config = dict(
    router_score='softmax',
    n_head=6,
    vocab_size=31516,
    norm_place='pre',
    lr=0.00826,
    warmup_steps=147,
    decay_shape='linear',
    seq_len=1024,
    doc_mask=True,
)
Below are experts of layer 7 (counted from 0) of a mixture-of-experts language model. Rows are named router (the router's row for the expert), gate (a neuron's input weights, with its number), up (a neuron's input weights, with its number) and show model dimensions 0-95. Each number is 128 + 24 x the weight over its row's rms, rounded and kept within 0 to 255.
Before each expert's rows: a language model's description of what the expert responds to. This comes from a sample of Wikipedia text that the model never trained on.

# expert 12
It responds to: Given names, table starts
router [147 135 160  92 101 180 102 155 148 136 110 142 120 105 121 104 128 149 136  96 115 152 156 122 102 112  82 108 163 162 117 126 102 167  89 138 123 144 156 168 100 155 149 140 146 108 115 114  99 139 142 141 123  89 128 124 121 129 142 144 100 101 135 152 165 125  78  92 125 102 122 111 158 147 136 136  98 139  78 130 150 140 106 139 154 166 114 124 136 128 142 102 139 167 182 153]
gate4 [142 151 135 132 153 116 142  50 152  97 156 142 146 153 131 160 131 125 146 124 110 116 110 156 136 147 137 108  78 103  97 159 139 138 130 127 152 106 185 154 153 136 105 140 106 111 122 123 124 101  94 145 138 144 121 113 111 124 136 145 118 107 124 106 166 162 178 127 168 118 162 151 164 148 176 135 137 119 155  82 116 119 101 158 144 146 145  97 112 166 110 154 106 137  95 195]
up4 [128 143 100 139  88 153 137 117 140 121 198 129 120 120 139  98 106 106 143 152  96 118  95 137 156 154  85 144 121 119 108 152 138 180 148 151  95 150 150 192 100 108 151 130  85 130 149 124  88 101 135  86 117 132 132 113 124 139 124 103 115 137 143 111  87 148 128 142 164 115 155  97 152 145 103 103 114 153 158 119 183 101 153 121 132  88 167 108 120 116 113 143 111 139 113 108]

# expert 29
It responds to: Table figures and codes
router [105  97 166  95 150 134 104 151 153 123 123 120 174 107 121 122 139 159 132 123 152 152  91 157 112  95 137 131 106 138  83 113 102 153 102 115 156 146 156 130 138 165 134 122 121 123 156 144 104 150 138 124  94 131  93 147 176 116 157 153 106 100 141 100 178 131  96  80 116 143 108 128 165 138  96 131 117 109 112 140 103  93 132 131 145 127  86  82 138 116 152  99 162 131 133 154]
gate2 [133 148 107 115 149 115 179 120 110 125 133 121 118 154  76 124 145 100 152 147 159 142 114  81 138 118 161 125  87 131 110  96 121 144 122 107 138 126 110 108 128 146  83 123 105 156 124 151 126 133 110 120 118  97 128 153 144 134 135 131 159 140 180  87 169 136 147  78 163 153 101 102 122 116  96 126 156 134 104 116  99 131 170 135 103 132 169 132  93 135 100 127 121 152 122 120]
up2 [141 125 137 149 164 108 142 113  62 122 119 121 175 128 117  96 113 119  87 127  96 123 136  85 120 132 111 114 137 124 138 122 188  85 130 107  92 125 105  97 143  88 136 112 139 114 151 181 143  93  83 155 150 125 128 115 123 110 173 112 138 110 141 189 132 159 149 132 117 105 102 150 135 147 145 136 117  99 149 123 147 119 112 139 115 135 129  95  88 136 128 111 112 131  65 121]

# expert 32
It responds to: Foreign-name inner pieces
router [116 138  71  91 194 121 130 111 107 149  90 119 138 148 185 142  94 140 154 121 118 142 144 106 158 124 138 112 108 103 138 167 122 159 149 151 114 163 141 140 124 152 124  97 102 115 121 125 140 121 136 126 103 161 131 137  94 106 136 143  65 102 139 127 125 101 149 131 121 125 116 142 186 107 109 135 137 144  88 164 132 152 169 122 100 163 123 150 125 112 163 128 127 142 147 110]
gate2 [ 64 126 131 136 145  94 109 103 128 150  96 125 154 134  78 126 133 156 161 126 111 113 140 157 119 124  81 134 170 115 132 132 166 125 110  99 146 107 129 142  98  74 155 116 104 160 145 119  96 105  94  98 170 139 143 158 137 101 121 164 140 131 148 147 100 116 131 130 170 116 115 132 107 121 126 173 130 118 138 146 124 139 128 121 152 130 128 115 199 121 123 140 169 132 118 103]
up2 [ 98 136  97 140 133 145 130 128 141 157 141 117  92 147 179 128 106 139 110 115 117 174 122 116 123 130 147 162 117  76 109 106 148 122 122 160 105 148 145 135 122 148 144 116 126 134  87 152 155 120 123 110 133  88 137 193 130 175 119 143 138 122 115 153 112 106 134 122 106 104 159 137 181 101  87 135 120 102 147 148 141 125 151 164 125 110 127 116 147 145 129 144 125 157 181 116]

# expert 18
It responds to: Mid-word name pieces
router [ 71 126  94 101 139 129 154 150 116 144 107 119 114 125 133 142 106 152 141 128  63 138 156 136 128 139 133  90 129 130 117  84 151 109 148  83 126 137 121 100 143 107 132 158 122 153 123 146 124 112 171 121 123 113 160 130 168 156 148 168 144 103 144 109 112 122 132 128 149 108 136 183  97 124 119 139 123 121 131 190 158 131 125 130 123 157 112 160 159 169 158 111  95 145 130 122]
gate2 [ 98 109 100  69 119 136 111 160 157 163 101  87 123 140 142 121  86 108 145 153 100 134 119 164 115 124 127  82 126 127  82  67 124 105 161 130 109  95 120 144 140 143 140 169 137 167 161 102 127 123  85 127 112 188 134 122 129 132 124 132 138 113 133 100  84 137 133 153 136 117 132 118 141  82 123 128 125 155 150 126 117 132 143  93 157  97 111 119 144 131 101 117 104 109 122 132]
up2 [156 105 129 143 130 131  86 154 114 174 159 157 100 117 116  99 167 109  81  90 106 101 169 154  84 157 127  98 145 116 153  96  83  89 169  98 155 111 130 136  85  84 165 152 128 126 122  90 120 130 144 141 111 150 143 147 122 107 117 120 124 127 134 140  91  99 122 166 119 139 103 106 109  98 137 116 115 116 145 130 119 138 155 149 153  95 110 162 133 149 140 107 143 117 110 121]

# expert 4
It responds to: Score and range dashes
router [136 146 119 112 131  96 127 163 159 132 101  91 132 112 146 108 148 125 137 167 101 123  98 168 104 123 128 116 146 109 141 134 111 126 122 113 141 147  95 122 182 131 136 157 136 152  62 144 121 132 102  94  98 127 107 132 166 150 104 113 151 162 133 121 116 124 105  83  86 102 104 105 121 162  81 101 139 148 107 149  88  69 105 101 135 166 148 130  71 123 139  99 148 162 111  77]
gate0 [ 71  87  82 127 131 174 135 119 107 152  90 155 148 135 101  84  95 131 137 119 107 132 125 164 147 141 160 138 104 101 118 133 142 160 151 150 164  93 111  82 101 136 119 172 103 135 118  97 144 132 110 145 124 130 138 168 142 140 168 126 136 127 129 134 127 106 156 134 138  98 138 113 140 138 106 124 113  90  52  97 125 119 112  82 124 104 139  97 107  78 124 147 141  94 133 121]
up0 [161 135  95 100 144 141 130 125 131 147 164 135 147 155 138 195 153  99 132 115 110 100 185 140 147 105 128  91 112  97 153 140  87 116 146 155 116 138 119 109  98 129 127  85 101 150 141 146 123 163 114 160 140  95 140 142 121 115 139 129  75 152 136 130 167 143 153 113  52 158 143 140 132 116 176  97 123 146 131 130 153 185 123  78 143 152 122 147 124 130 103 150 135 111 122 163]

# expert 43
It responds to: Determiners the/its
router [129 141  84 153 111 125 159  72 117 128 121 141 131 107 141 106 162  95 128 143 110 105 121 158  99 165 144 135 136 141 129 150 162 110 156 139 162 111 131 109 149 136  69 139 128 152 150 107 174 142 128 114 119 114  92 104 119 157  92 133 127 137 168 105 124 145 167 167 118 179  93 170 136  90 125 112 129 106 112 125 145 116 153 146  95 123 141 129 128 149 153 126 122  90  71 144]
gate0 [164 104 154 130 103 107 115 151 134  97 162 120 117 136 106 117 148 158 126 131 109 147  95 128 127  72 157 114 106 138  92 134 126 132 122  82 135 120 132  96 108  88 112 144 144 144 151 140 151 138 118 143  93 110 109 119 146 145 144 135 193  91 152 120 161  79 167 145 124  95 119  94 118 145 155 119 118 109  99 107 107  95 123 130 131 175 125  94 163 121 141 123 122 146 170 127]
up0 [ 98  80 106 157 162 118 165 162 176  77 166 126 116 138 123 130 107  94 117  72 100 132 137 120 134 103 116 151 117 109 113 163 117 148 140 125 109 143 126 131  75  71 104 132 145 152 119 122 122 125 132 128  96 129 130 110 115 105 139 115 131 106 128 129  82  88 142 154 118  89 106  94 165 124 141  88 147 129 145 144  98 127 104 142 170 141 154  90 160 132 109  97 110 141 129 160]

# expert 27
It responds to: Capitalized name modifiers
router [114 113 114 133 118 143 102 145 147  97 135 154 113 117 136 136 168 163 155 140 151  99 110 148 158 114 143 127 138 155  84 119 106 124 112 105 123 121 122  83  83 135 164 123 115 113 127 118 168 116 118 154 147 114 150  67 150 152 116 111 142  71  92 145 147 133 126 139 129 152 160 102  89 132 143  76 118 114 102 116 133 191 188 103 178  96 147 153 123  87 132 111 143 117 152 123]
gate0 [142 125 159 155  98 140 101 103  93 119 149 137 131 150 121 103 149 115 124 123 160 169 151  96 103 137 167 149 140 124 109 129 138 131 157  85  85 122 145 127 128 115 111 156 126 159  77 103 131 112 122 123 125 106 175  89 137 105 123 169 113 139 148 166 129 151 142  82 135 145 133 106 112 132 140 138 121 124  98 108 137 152 120 121 136 145 167 156 109 110 156 146  90 112 203 134]
up0 [111 172 135 147  99 105 144 110 117 135  96  96 147 117 119  86 116  93 157  98 131 148 127 135 130 107  45 137 138 155 149 110 142 175 151 155 147 115 156 151 104 160  98 154 125 100 121 166  93 125 139 111 139 109 116 127 147 105 146 149 139 173 109 143 117 117 165 125 114 106 131 154 139 144 137 134 137 115 124 174 131 141 111 121 108 117 158 116 105 115 127  97  95 151 112 196]

# expert 14
It responds to: Mid-word name fragments
router [120 128 157 119  83 139 123 154  88 145  99 106 144 149 105 118 117 159 127  93 104 140 150 164 115 121 107 130 149 139 130 140 112 146 138 111 100 147 148 151 133 157 150 139 162 103 136 128 116 142 139 171 155 129  83 116 121 187 121 132 124 143 149 139 167 151 132 133 134 109 123 159 158 135 110 126  88 144 135 139 138 150 140 152 152 151 129 173 153 102 158 142 103 172 179 135]
gate0 [ 99 131 165 180  84 115 128  99 110 106 119 119 131 168 134 148 131  98  72 141 121 108 123 153 134 119 151 113 101 135 150 126 119 141 168 161 118 154 115  94 128 123 110 144 130  95 119  99 104 190 128 147 146 135 142 138 123 163 150 132 135  98 129 165 121 120 159 127 128 159 108 157 108 190  95 170 132 116 140 154 107 122 182 129 143 134 145 137 135 161 144 133 100 104 157 112]
up0 [100 108 122 125 105 129 144 130  81 150 131 120 132 101 112 123 108 124 120 115 154 122 125 101 110 117 154 144 144 162 136 155 163 124 132 132 105 154 130 131 158 152 121 113 166 129 133 193 115 115 162 158 173  99 115 117 134 162 142 115 128 128 128 129 134 187 141 108 145 133 134 159 114 168 134 113 113 156 139 130 112  93 102 148  72 142 132 151 113 175 103 126 160 170 131 119]

# expert 9
It responds to: Dates, numbers, list punctuation
router [129 130 164  87 100 167 104 161 145 137 102 134 132  90 125 105 127 157 137  92 118 148 166 130 100 111  80  95 159 163 118 126 113 158  97 137 132 146 155 163 103 156 151 140 129 102 116 114  96 148 135 134 113  95 116 125 130 132 146 149 103  96 145 147 173 130  85  99 114  92 119 112 153 145 139 137  99 140  89 133 158 134 101 129 150 171 105 114 136 137 148 106 136 168 184 170]
gate2 [126 141 110 168  66 126 160 128 109 119 119 118 116 173 113 150 118 118 132 120 105 108 124 116 116 140 130 157  66 114 113 104 122 142 124 109 134 122 150 137 119  83 129 123 123 124 106 115 161 118 143 107 153 158 122  96 129 103 168 115 168 132  98  86 127 125 111 144 134  77  98 153 138 128 101 120 117 160 146  76  99 108  78 122 142 107 103 168 106 134 119 125 153 101 129  97]
up2 [154 142 138 154 148 141 123 177 125 141 110 105 129 167 117 133 146  94  96 148 157 116 108 135 141 140  90 150 108 148  76 152 104  98  72 121 114 145 108  93 142 157 147 138 127 123  92 139 125 150  89 119 140 163 141 152 118 127 119 129 126 164 113 133 146 111  89 127 123 130 108 135 105 138 134 103 153 121 140 128 150 129 153 113 153 113 110 137 152 121 120 109 160  73 135 135]

# expert 41
It responds to: Transitive verbs and prepositions
router [112 131 116 169 121 106 112 105 134 123 165  83 158 134 158 208  93 134 110 123 145 134  99 165 156 132 112 134  99 160 114 158 145 108 145 140 127 122 102 101 129 103 103 147 114 148 157 138 136 134 151 117 156 109 105 100 115 148 148  62  82 169  86 133  68 140 149 147 139 113 121 110 104 119 151 117 112 133 173 170 127 151 113 137 134 106 142 159 103 133 130 139 116 133  69 159]
gate2 [117 125 122 140 113 160 122 115 124 172 111 105 124 139 136 185 156 149 129 134 131 141 141 107 159 159 112 130 111 142 110 105 135 132 118 131 142 128 147 153  89 160 114 141 109 168 112 150 130 112 119  91 130 150 137 111 163 119 132 126 151  99 112 105 162 124 126 152 162 134 118 116 121 121 143 137 153 156 104 113 148 156 128 104 136 165 191 109 118 174 126 124 150 158 131 134]
up2 [104 132 143 161 118 125 116 138 136 111 117 147 142  91  94 136  63  88 131 123 136 117 137 134 104 136 135 155 105 152  96 121  93 118 133 118 126 141 151 159  62 159 169 119 117 136 190 127  96 129 145 145 147 123 128 162 113 134 121 128 128 103 114 115 114 104 156 120 118  72 164 112 117  94 107 182 156 127 132 128 120  88 139 121 161 119 109 178 120 144 169  85 164 111 130 162]

# expert 60
It responds to: Possessives and determiners
router [107 118 114 116  99 151 118 129 104 136 118 143 166 112 108  97 126 134 148 127 105 141 135 164 120 117 103 130 146 134 124 149 131 124 149 123 158 137 162 135 117 122 168 129 158 168 111  98 121 105 140 117 129 122 121  74 119 144 147 144 140 109 144 133 164 121 128  91 140 127 113 126 164 136  89  68 108 127 127 114 138 166 126 149 125  93 108 108 171 131 142 143 113 130 114 120]
gate0 [139 107 130 155 112 101 159  98 134 138 116 113 129 123 157 155 124 170 130 111 103 134  81 112 138 131 140 115 151 121 123 159 164 106 158 161 137 113 107 179 170 114 127 126  99 139 124 125 102 109 146 103 116 136 162 169 116 173 144 112 157  94 103 107 137 104 134 142  94 135 137 143 133 133 127 132 144 152 130  95 126 102 113 138 131 131 129 108  92 118 157 133 189 158 112 128]
up0 [148 129 144  73 101 101  65 143 140 122 151  97  83 158 114 133  84 168 117  72 134 137 116 131 106 109 119 103  99 153 123 121 108  95 101 134 176 133  80 115 140  99 148 126 119 142 145 124 133 125 158 119 114 120 102 142  89 153 122 114  85 145 153 137 138 115 122 125 126 103 149 105 118 131 138 122 135 118 101 138 113 121 145 165 129 167 143  84 173 121 160 107 147 125 149 133]

# expert 8
It responds to: Space before numbers
router [159 111 146  99 108 165 145 155 117 112 130 139 159 101 161 104 133 110 127  93 106 144 136 122 122  98  74 108 167 144 160 127 145 105  99 143 134 167 129 129 120 175 125  95 101 128 101 121 112 130 122 122 117  86 101 138 105 108 137 123 122  78 146 140 161 159 107 127 112 110 127  98 163 143 149 119 109 141  85 124 127 122 106 133 156 174 119 103 130 101 141 123 134 141 141 129]
gate2 [112 123 149 139 116 113 172 130  43  67 116 148 126 146  84  94 123 121 127 157  92 140 159 118 186 123 100 169 118 147 135 114 127 125 116 125 125 103 124 150  80  90 152 105 200 140 111 113 121  94 106 131 137 171 117 148 112 110 106 117 113 105 116 129 151 153 126 114 114 174 186 135 127 133 132 157 147 132 100 141 149 117  89 171  86 128 117 138 108 123 161 161 136 110 131 104]
up2 [ 91 172 123 144  86  99  63 167  94  75 123 120 136 149 144 141 140 116 106 138 133 166 112 120 137 136 108 122 127 128 153 128  95 147 112 126 120 140 123 138 121 101 138  87 139 154 103 157 112 152 185 100 102 156 129 124 119 118 125 148 137  80 176 129 168 143 172 133 141 145 129 133 127 149 130 164 162 115 144  87 140 140 173 151 156  97 101 122 109 142 102 117 138 132 103 142]

# expert 44
It responds to: Capital letter name starts
router [127  89 151  87 154 155  99 159  97  95 157 131 108 151 128 134 133 113 136  99 124 112 161  89 125 139 140 129 101 114 120 106 129 173 146 158 169 178 131 158 156 150 158 106 115 120 106 160 155 119 156 111 101 110 111 136  94 172 114 163 132 164 147 119 155 154  93 149 155 119 117 130 156 146 135  99 126 134 173 142 159 155 143 143 142  92 166 128 109 175 109 128  99 138 185  97]
gate0 [115 135 128 110 127 141 139 110 108  95 103 119 168 135 109  90 151 119  92 113 154 157 114 139 122 104 166 149 117 141  85 143 130 167 133 211 124 117 134  97 100 128 105 109 123 138 105 134 132 135 146 173 113 112  95 156 127 132 134 143 196 130 161 117 107  81 111 129 188 135 150 111 100 130 104 118 169 106 170 147 186 151 133 123 120 139 134 122 131 129 141 150 149 121 132 128]
up0 [123 164 151  97 139 134 136 102  98 124 110 163 114 123 116 133 120 113  98  85 165 135 114 121 138 140 156 157 157 147 162 151 114 126 139 161 133 123 112 117 126 108 127 184 107 155 108  81  62 163  97 120 118 103 101 123 152 151 141 116  90 153 156 103 133  76 110 125 133  86  75 111  94  75 120  89 107 122 129 129 186  98 100 126 113 159 118 144 132 122 120 141 131 146  90 128]

# expert 50
It responds to: Word starts after articles
router [130 180  85 166 100 130 136 122  73 116 127 107 125 160 130 135 130 154 128 119 111 139 153 115  94  95 119 109 143 124 111  99 121 107 154 115 124 132 117 113 118  83 173 144  98 137  77 159 129  71  99 140 123  98 134 139 130 105 123 122 166 128 111 150 137 123 110  98 117 128 130  94 120 141 113 105 124 144 159 149  91 152  85 138 149  96 127 144 132 144 155  92 135 141 163 110]
gate0 [118 118 146 172 155 112  98 126 120 134 123 106 162 130 113 142 136 103 117 152 102 119 117 128 118  58 125  90  91 135 103 134 119 108 163 141 116  84 133 144 101 174 148 116 136  94 164 164 126 146 127 109 130  96 137 132 135 163 184 115 137 113 155  97 149 121 141 129  99 104 120 126  90  68 146 143 156 106 152  97 116 139  90 110 125 123 148 172 106 107 121 161 127  86  86 129]
up0 [109 103 155 134 145 151 125 114 103 100 157 156 120 147  94 126  96 143 124 127 139 125 119 119 141 120 131 155 146 117  96 148 147 130 114  76 140 150 121 195 170  99 154  83 114 115 134 123 119 155 127 114  97 116 186 158 116 147 115 108 133 111 107  98 108 125 132 126 147 136 105 133 114 116 160 114 177  99 130 115 148  93 124 112 127 127 134 100 136 118 128 119 149 153 144  79]

# expert 37
It responds to: Sport names, leagues
router [101 130 155 151 126 136 151 118 126 119 104 157 118 120  68 111 107 157 134 135 135 153 147 138 165 120 112 132 136 141  97 107 105 111 150 100 146 171 135 117 142  97 147 156 148 120 119 131 113 139 128 103 127 138 104 108 156 180 119 165 155  90 134  81 161 143 132 184 140 102 132  87  68 171 138 108  98 135 131 117 143 100 101  84 154 120  97 113 136 160 100  95 154 162 145 141]
gate2 [165 115 123 137 137  81 105 152 117 133 115 109 146 135 121  70 187 163 134 143 136 112  85 123 136  93 116 111 126 134  98 115 141 119 136 152  76 111 115 173 128 136 157 135 129 155 124 137 119 164 138 105 114  97 164  77 141 128 127 118 155 124 157 102 152 118 140 103 107 171  97 140 111 113 150 156 119  96 119 157 127 148 160 134  97  77 112 148 134 111 131 142 140 160 127 151]
up2 [133 116 155  88 142 145 139 128 145  85 117 182  92 107 158 190 110 119 122 129 140 148 133 101 160 126 157 149 143 137 137 156 127 166  70 142 149 128 129 122 112 134  89 145 109  97 118 104 139  77 151 106 119 106 117 141 103 133  63  90 160 154 155 149 110 101 162 105 150 148 128 120 164 135  82 118 153 176 167 131 119 113 173 122 139 150 145  53 128 138 138 109 139 138 138 120]

# expert 59
It responds to: Line breaks in infoboxes
router [131 124 166  88 103 170 104 163 142 143  96 144 135  88 123 104 122 162 133  98 122 151 160 120  93 107  80  96 160 164 123 122 107 156  98 142 132 143 155 162 108 162 148 140 130 103 114 118 100 151 136 127 112  96 113 123 126 131 139 150 108  96 145 157 165 134  96  96 116  94 121 108 158 146 144 143 104 137  93 133 162 139  96 125 145 174 112 114 136 132 156 101 135 167 180 170]
gate2 [161 147 144 168  97 151 121 115 159  98 125 150 133  83 123 106 162 151  88 111 149 120 120 113 103  94 137  91 114  57 117 155 129  99 128 150 134 130 142  99 167 115 125 115  92 102 140 129 161 111 151 126 157 114 123 146 152 139 112 112 122 147 100 170  96 103 129 141  79 119 147 180 105  76 124 129 160 116  90 112 121 134 109 110 122 132 140  86 122 121 115 158 140  91  86 115]
up2 [122 111 152 139  99 118 121 121 157 177 136 133 101 139 180 161 108  82  99 175 128 128 130 162 171 123 129 125  92 100 125 124 120 169 176 161 144 128 139 126 131 129 124 106 122 135 115 106 118  73 144 123 112 106 140 116 119  81 146 129 104 123 122 107 119 103 108 131 116 111  83  57 115 157 104 103 147 114 154 135 124  94 100 104 119 120 110 104 121 130 101 114 142 150 100 174]

# expert 11
It responds to: Mixed table and punctuation
router [133 126 166  95 107 171 106 149 144 149 109 138 138  80 124  98 125 159 130  92 117 149 165 132  99 112  77  94 158 163 121 121 114 153  94 128 126 150 153 160 105 150 151 132 131 104 116 113  93 157 130 137 109  96 121 131 123 133 148 153 109 100 141 145 166 132  82  97 102  87 119 106 157 140 146 138  97 139  90 128 156 139  94 126 158 178 108 111 143 130 155 109 138 170 180 164]
gate2 [171 149 131 115 165  92 114 121 129 116 101 135 125 141  92 135  91 119  94 157 137 127 127  98 100 139 161 166 104 114  93 101 137 112 147 133 107 150  96 139 125 128 138 131 203 138 115 103 141 135 125 159 170 103 168 108  99 163 139 115 116 136 145 123 108 108 126 119 123 176 127 153 152 143 118  98 117 140 146 153 149  98 149 105  79 141 126 124 128 128 154 149 102 136 126 131]
up2 [109 132 104 147 104 117  58 114 134 132 157 100 157 122 133 153 110 171 106 107  86 155 154 115 108 193 118 120 154 150 122 143 139 140 105 122 158 122  95 123 131 143 125 101 140 115 126 131 157 107 178 133 116 121 137 179 153 111 112 131 119 110  92 152 138 130 143 132  97 152 113  79 144 132 157 122 128 153  82 130 154 112 102 126 157 109 140  96 137 128 118 143 101 103 125  46]

# expert 54
It responds to: Year and date digits
router [128 162 167 105 142 147 114 117 148 133 123  88 115 116  99 153 162 104 112 110 127 169 116 145 125 131 144 154 124 120 129 130 134 118 128  97 119 128 144 138 157 140 120 138 136  89 120 119 104 137 121 157 140 126 174  93 151  96 158 143 145 168 149 111  51  85 152 126 145 131 187  85 123  86 173 116 153 127 142 126 112  72 109 109 159 119 120 131 145 179 117 158 165  98 154 150]
gate4 [112 101 150  79 176 126 151 138 152 153 151 115 127 120 104 162 142 118 121 105 128 105 101 124 128 101 147 136  83 132  97 125 133 148 131  99  67 128 134  67 125 116 148 135 126 125 175 144  93 137  78  96  85  91 111 128  85 113 128 120 179 123 143 125  57 154 162 182  87 148  98 131  91 155 132 132 129 136 139 147 122 130 123 128 123 135 108 149 145 126 122  62 141 166 137 164]
up4 [122  97 149 115 129 113 119  98 130 175 105 110 109 132 160 120 144 129  90 125 113 111 100 107 161 154 167  88 157 158  94 114  96  93 116  76 107 134 141 118 146 110 170 109  97 113 139 163 131 112 128 124 156 128 167 161 102 149 131 147 178 145 160 128 110 114 148 122 120 133  87 139 156 133 115 100 145 109 142 118 146 126 125 121 115 149  82 162 128 126 137 103  98 146 126 166]

# expert 2
It responds to: Title-internal function words
router [ 87 120 108  81 150 125 141 171  82 128 147 124 133 126 140 108 118 125 139 174 136 165 133 158 113 104 121 122 142 122 110 114 112 148 112 162 122 100 112 112 140 123 116 150 128 119 104 109 136 147 106 146 162 112 140 113 116 117 114 144 159 135 143 146 125 139  96 109 165 150 109 128 178 166  84  94 112  89 145  98 119 165 174 141 147 152 125  92 138 144 141 154 138 130 109  82]
gate0 [131 172 156 124 202  93  92 109 154 176 178 122 108 132 129  98  99 122 142 125 148 122 123 129 120 111 106 115 124 124 125 116 110 123 113 121 157 153 120 107 160 106 118 148 119 107 143 102 137 119 123 114 100 116 143 110 131 138 113 114 148 144 172 159 125  81 131  95 147 127 120 101 145 149 154 155 131  95 158 121 182 129 109 133 121 136 107 152  79 128 125 107 119 136  98 102]
up0 [ 80 152 128 115 164 168 150 109 119 150 115 100 122 143 149 140 103 148 138 150 160 149 115  93 166 141 120 153 112 113 109 148 103 105 116 101  81 130  99 112 117 132 148 161 138 113 118 143 123 142 112 129  88 129 150  74 121 138 128 145 141 133 159 133 115 139 142 126 133 114 137 126 135 127 125 146 168 139 152 118 150 178 154 123 136 192 108  95 120 152 144 173 129 149 129 133]

# expert 22
It responds to: Word-initial pieces, foreign particles
router [110 121 110 129 150 124 132 136 167 102  92  85 102 164 155 102 144 134 162 160 127 113 170  83  74 161 144 126 141 121 132 111  96 134 133 112  87 102 136 125 120 141 134 145 164 191 111 149 153 152 108 119 113 117 102 142  89 178 152 132 127 185 110 136 135 121 135 110 118  95  99 124 120 135 123  99 115 128 123 113 108 159 143 117  95 116  93 116 149 135 110 143  79 168 138 143]
gate2 [128 159 157 119 151 124 129 135 154 122 120  96 120 151  83 140 156  91 138 158 123 120 147  88  81 114 186 113 106 128 145 154 135 103 133 117 101 105 175 121 139 112 112 113 105 150 111 151 184 153 130 108 109 129 108 140  95  97 117 158 125 145 111 156 121 117 139 123 145 109 117 150 152 127 145  86 123 133 133 124 117 148 164 116 131 123 124  94 101 140  87 139 127  94 115 134]
up2 [144 124  93  98 162 116 125 130 158 118 118 124 119 128  96 120 189 150  94 114 126 107 101 116  78 177 135  98 140 179 125 114 135 117 173 141 118 144 141 115 143 157  96 102 168  81 127 142 134 129 126 136 116 141 145 111  93 163 126 123 143 136 157 117 112  90 158 148  98 113 160 161 136  89 103  81 127 146  93 102 148 117 171 141 138  75 155  95 146 152 170 130 107 120  95 165]

# expert 33
It responds to: Digits in measurements
router [157 155 107  99  74 128 128 166 121 100 148 133 108 134 107 136 128 135 163 161 130 165  92 114 129 158  85 110 116 133 135 135 117 161 114 102 110 118 136 189 123 138 129 110 141 135 147 152  92 139 150  97 134 122 136 161  99 115 138 146 128 148 146 169 108 136 129 141 125 132 120 141 114 140 126 144 131 156  92 138 155  98 122  78 142 163 155 102 126 107 110 122 134 147 133 160]
gate0 [164 122 161 106 122 116 122  83 116 153 111 122  97 113  95 131 124 145 127 106 133 125 141 139 163 116 135 116  55 157 160 136  92 104 144  68 108 145 140  97 104 137 132  90 131 177 108 108 141  82 115  97 152 119 141 148 124 131 133  84  98 155 119 160 134 105 124 112 130 138 152 155 150 159  91 134 132 158 158 132 137 115 138 103 158 115 106 125 152  62  95 128 168 156  98 113]
up0 [100  66  74 127 185 132 136 127  98 110 128 130 144 114 116  89 124 101 113 113 168 118 125 146 121 168 122 118 146 138 106 129 108 133 156 120 122  99 100 111 117 117 141 144 134 129 158 110 135 170 156 146 102 148 150 107 121 131 125 153 136 156 128 112 115 125 162 109  99 129 146 131 122 120 148 100 170  93 103 144 119 141 155 174 162 107 167 151  99 100 137 102 115 168 128 116]

# expert 56
It responds to: Short name-like word starts
router [155 123 171 106 145 152 132 135 120 150 163 113 114 116 127 107 101 160 102  92 126 109 137 123 105 108 106  89 149 166 133 114 105 123 117  93 136 123 152 115 110 170 144 136  92 118 188 128 124 111 118 177 117 133 111 108 119 129 114 118 118 139 153 146 175  86 116 116  93 116  98 125 122 127 114 113  97 122  92 118 111 168 103 147 131 153 134 110 131 128 128 117 126 175 157 149]
gate2 [158  83 143  90 115 142 144 119 111 115 136 158  82 148 161 105 120 149 170 124  92 134 132 151 131  69 120 165 127 110  98 125 133 151 123 130 102 110 180 125 154 146 105 163 141 146 133 113 131 126 148 165 160 162 119  92 124 183 116 127 124 135 207 132 117 108 140 141 155 109 136 105 177 138 117 118 119 107 156 140 110 131 139  91 110 173 137 109 123 145 141 161 122 120 117 115]
up2 [ 99 109 111 189 158 171 134 127 162 123 138 145 104 131 108 133 134 146 116  87 122 110 172  97 117 120 146 186 117 145 124 123 139 108 146 134 102  67 114 132 110 169 119 123 113 110 104 154 167 146  95 115 155 136  87 142 179 109 109 125 139 144 107 101 152 115 106 123 138  92 110 130 168 144 102 167 140 140 147 134 123 104 130 114  86 139 169 133 141 171 131 124 105 100 112 120]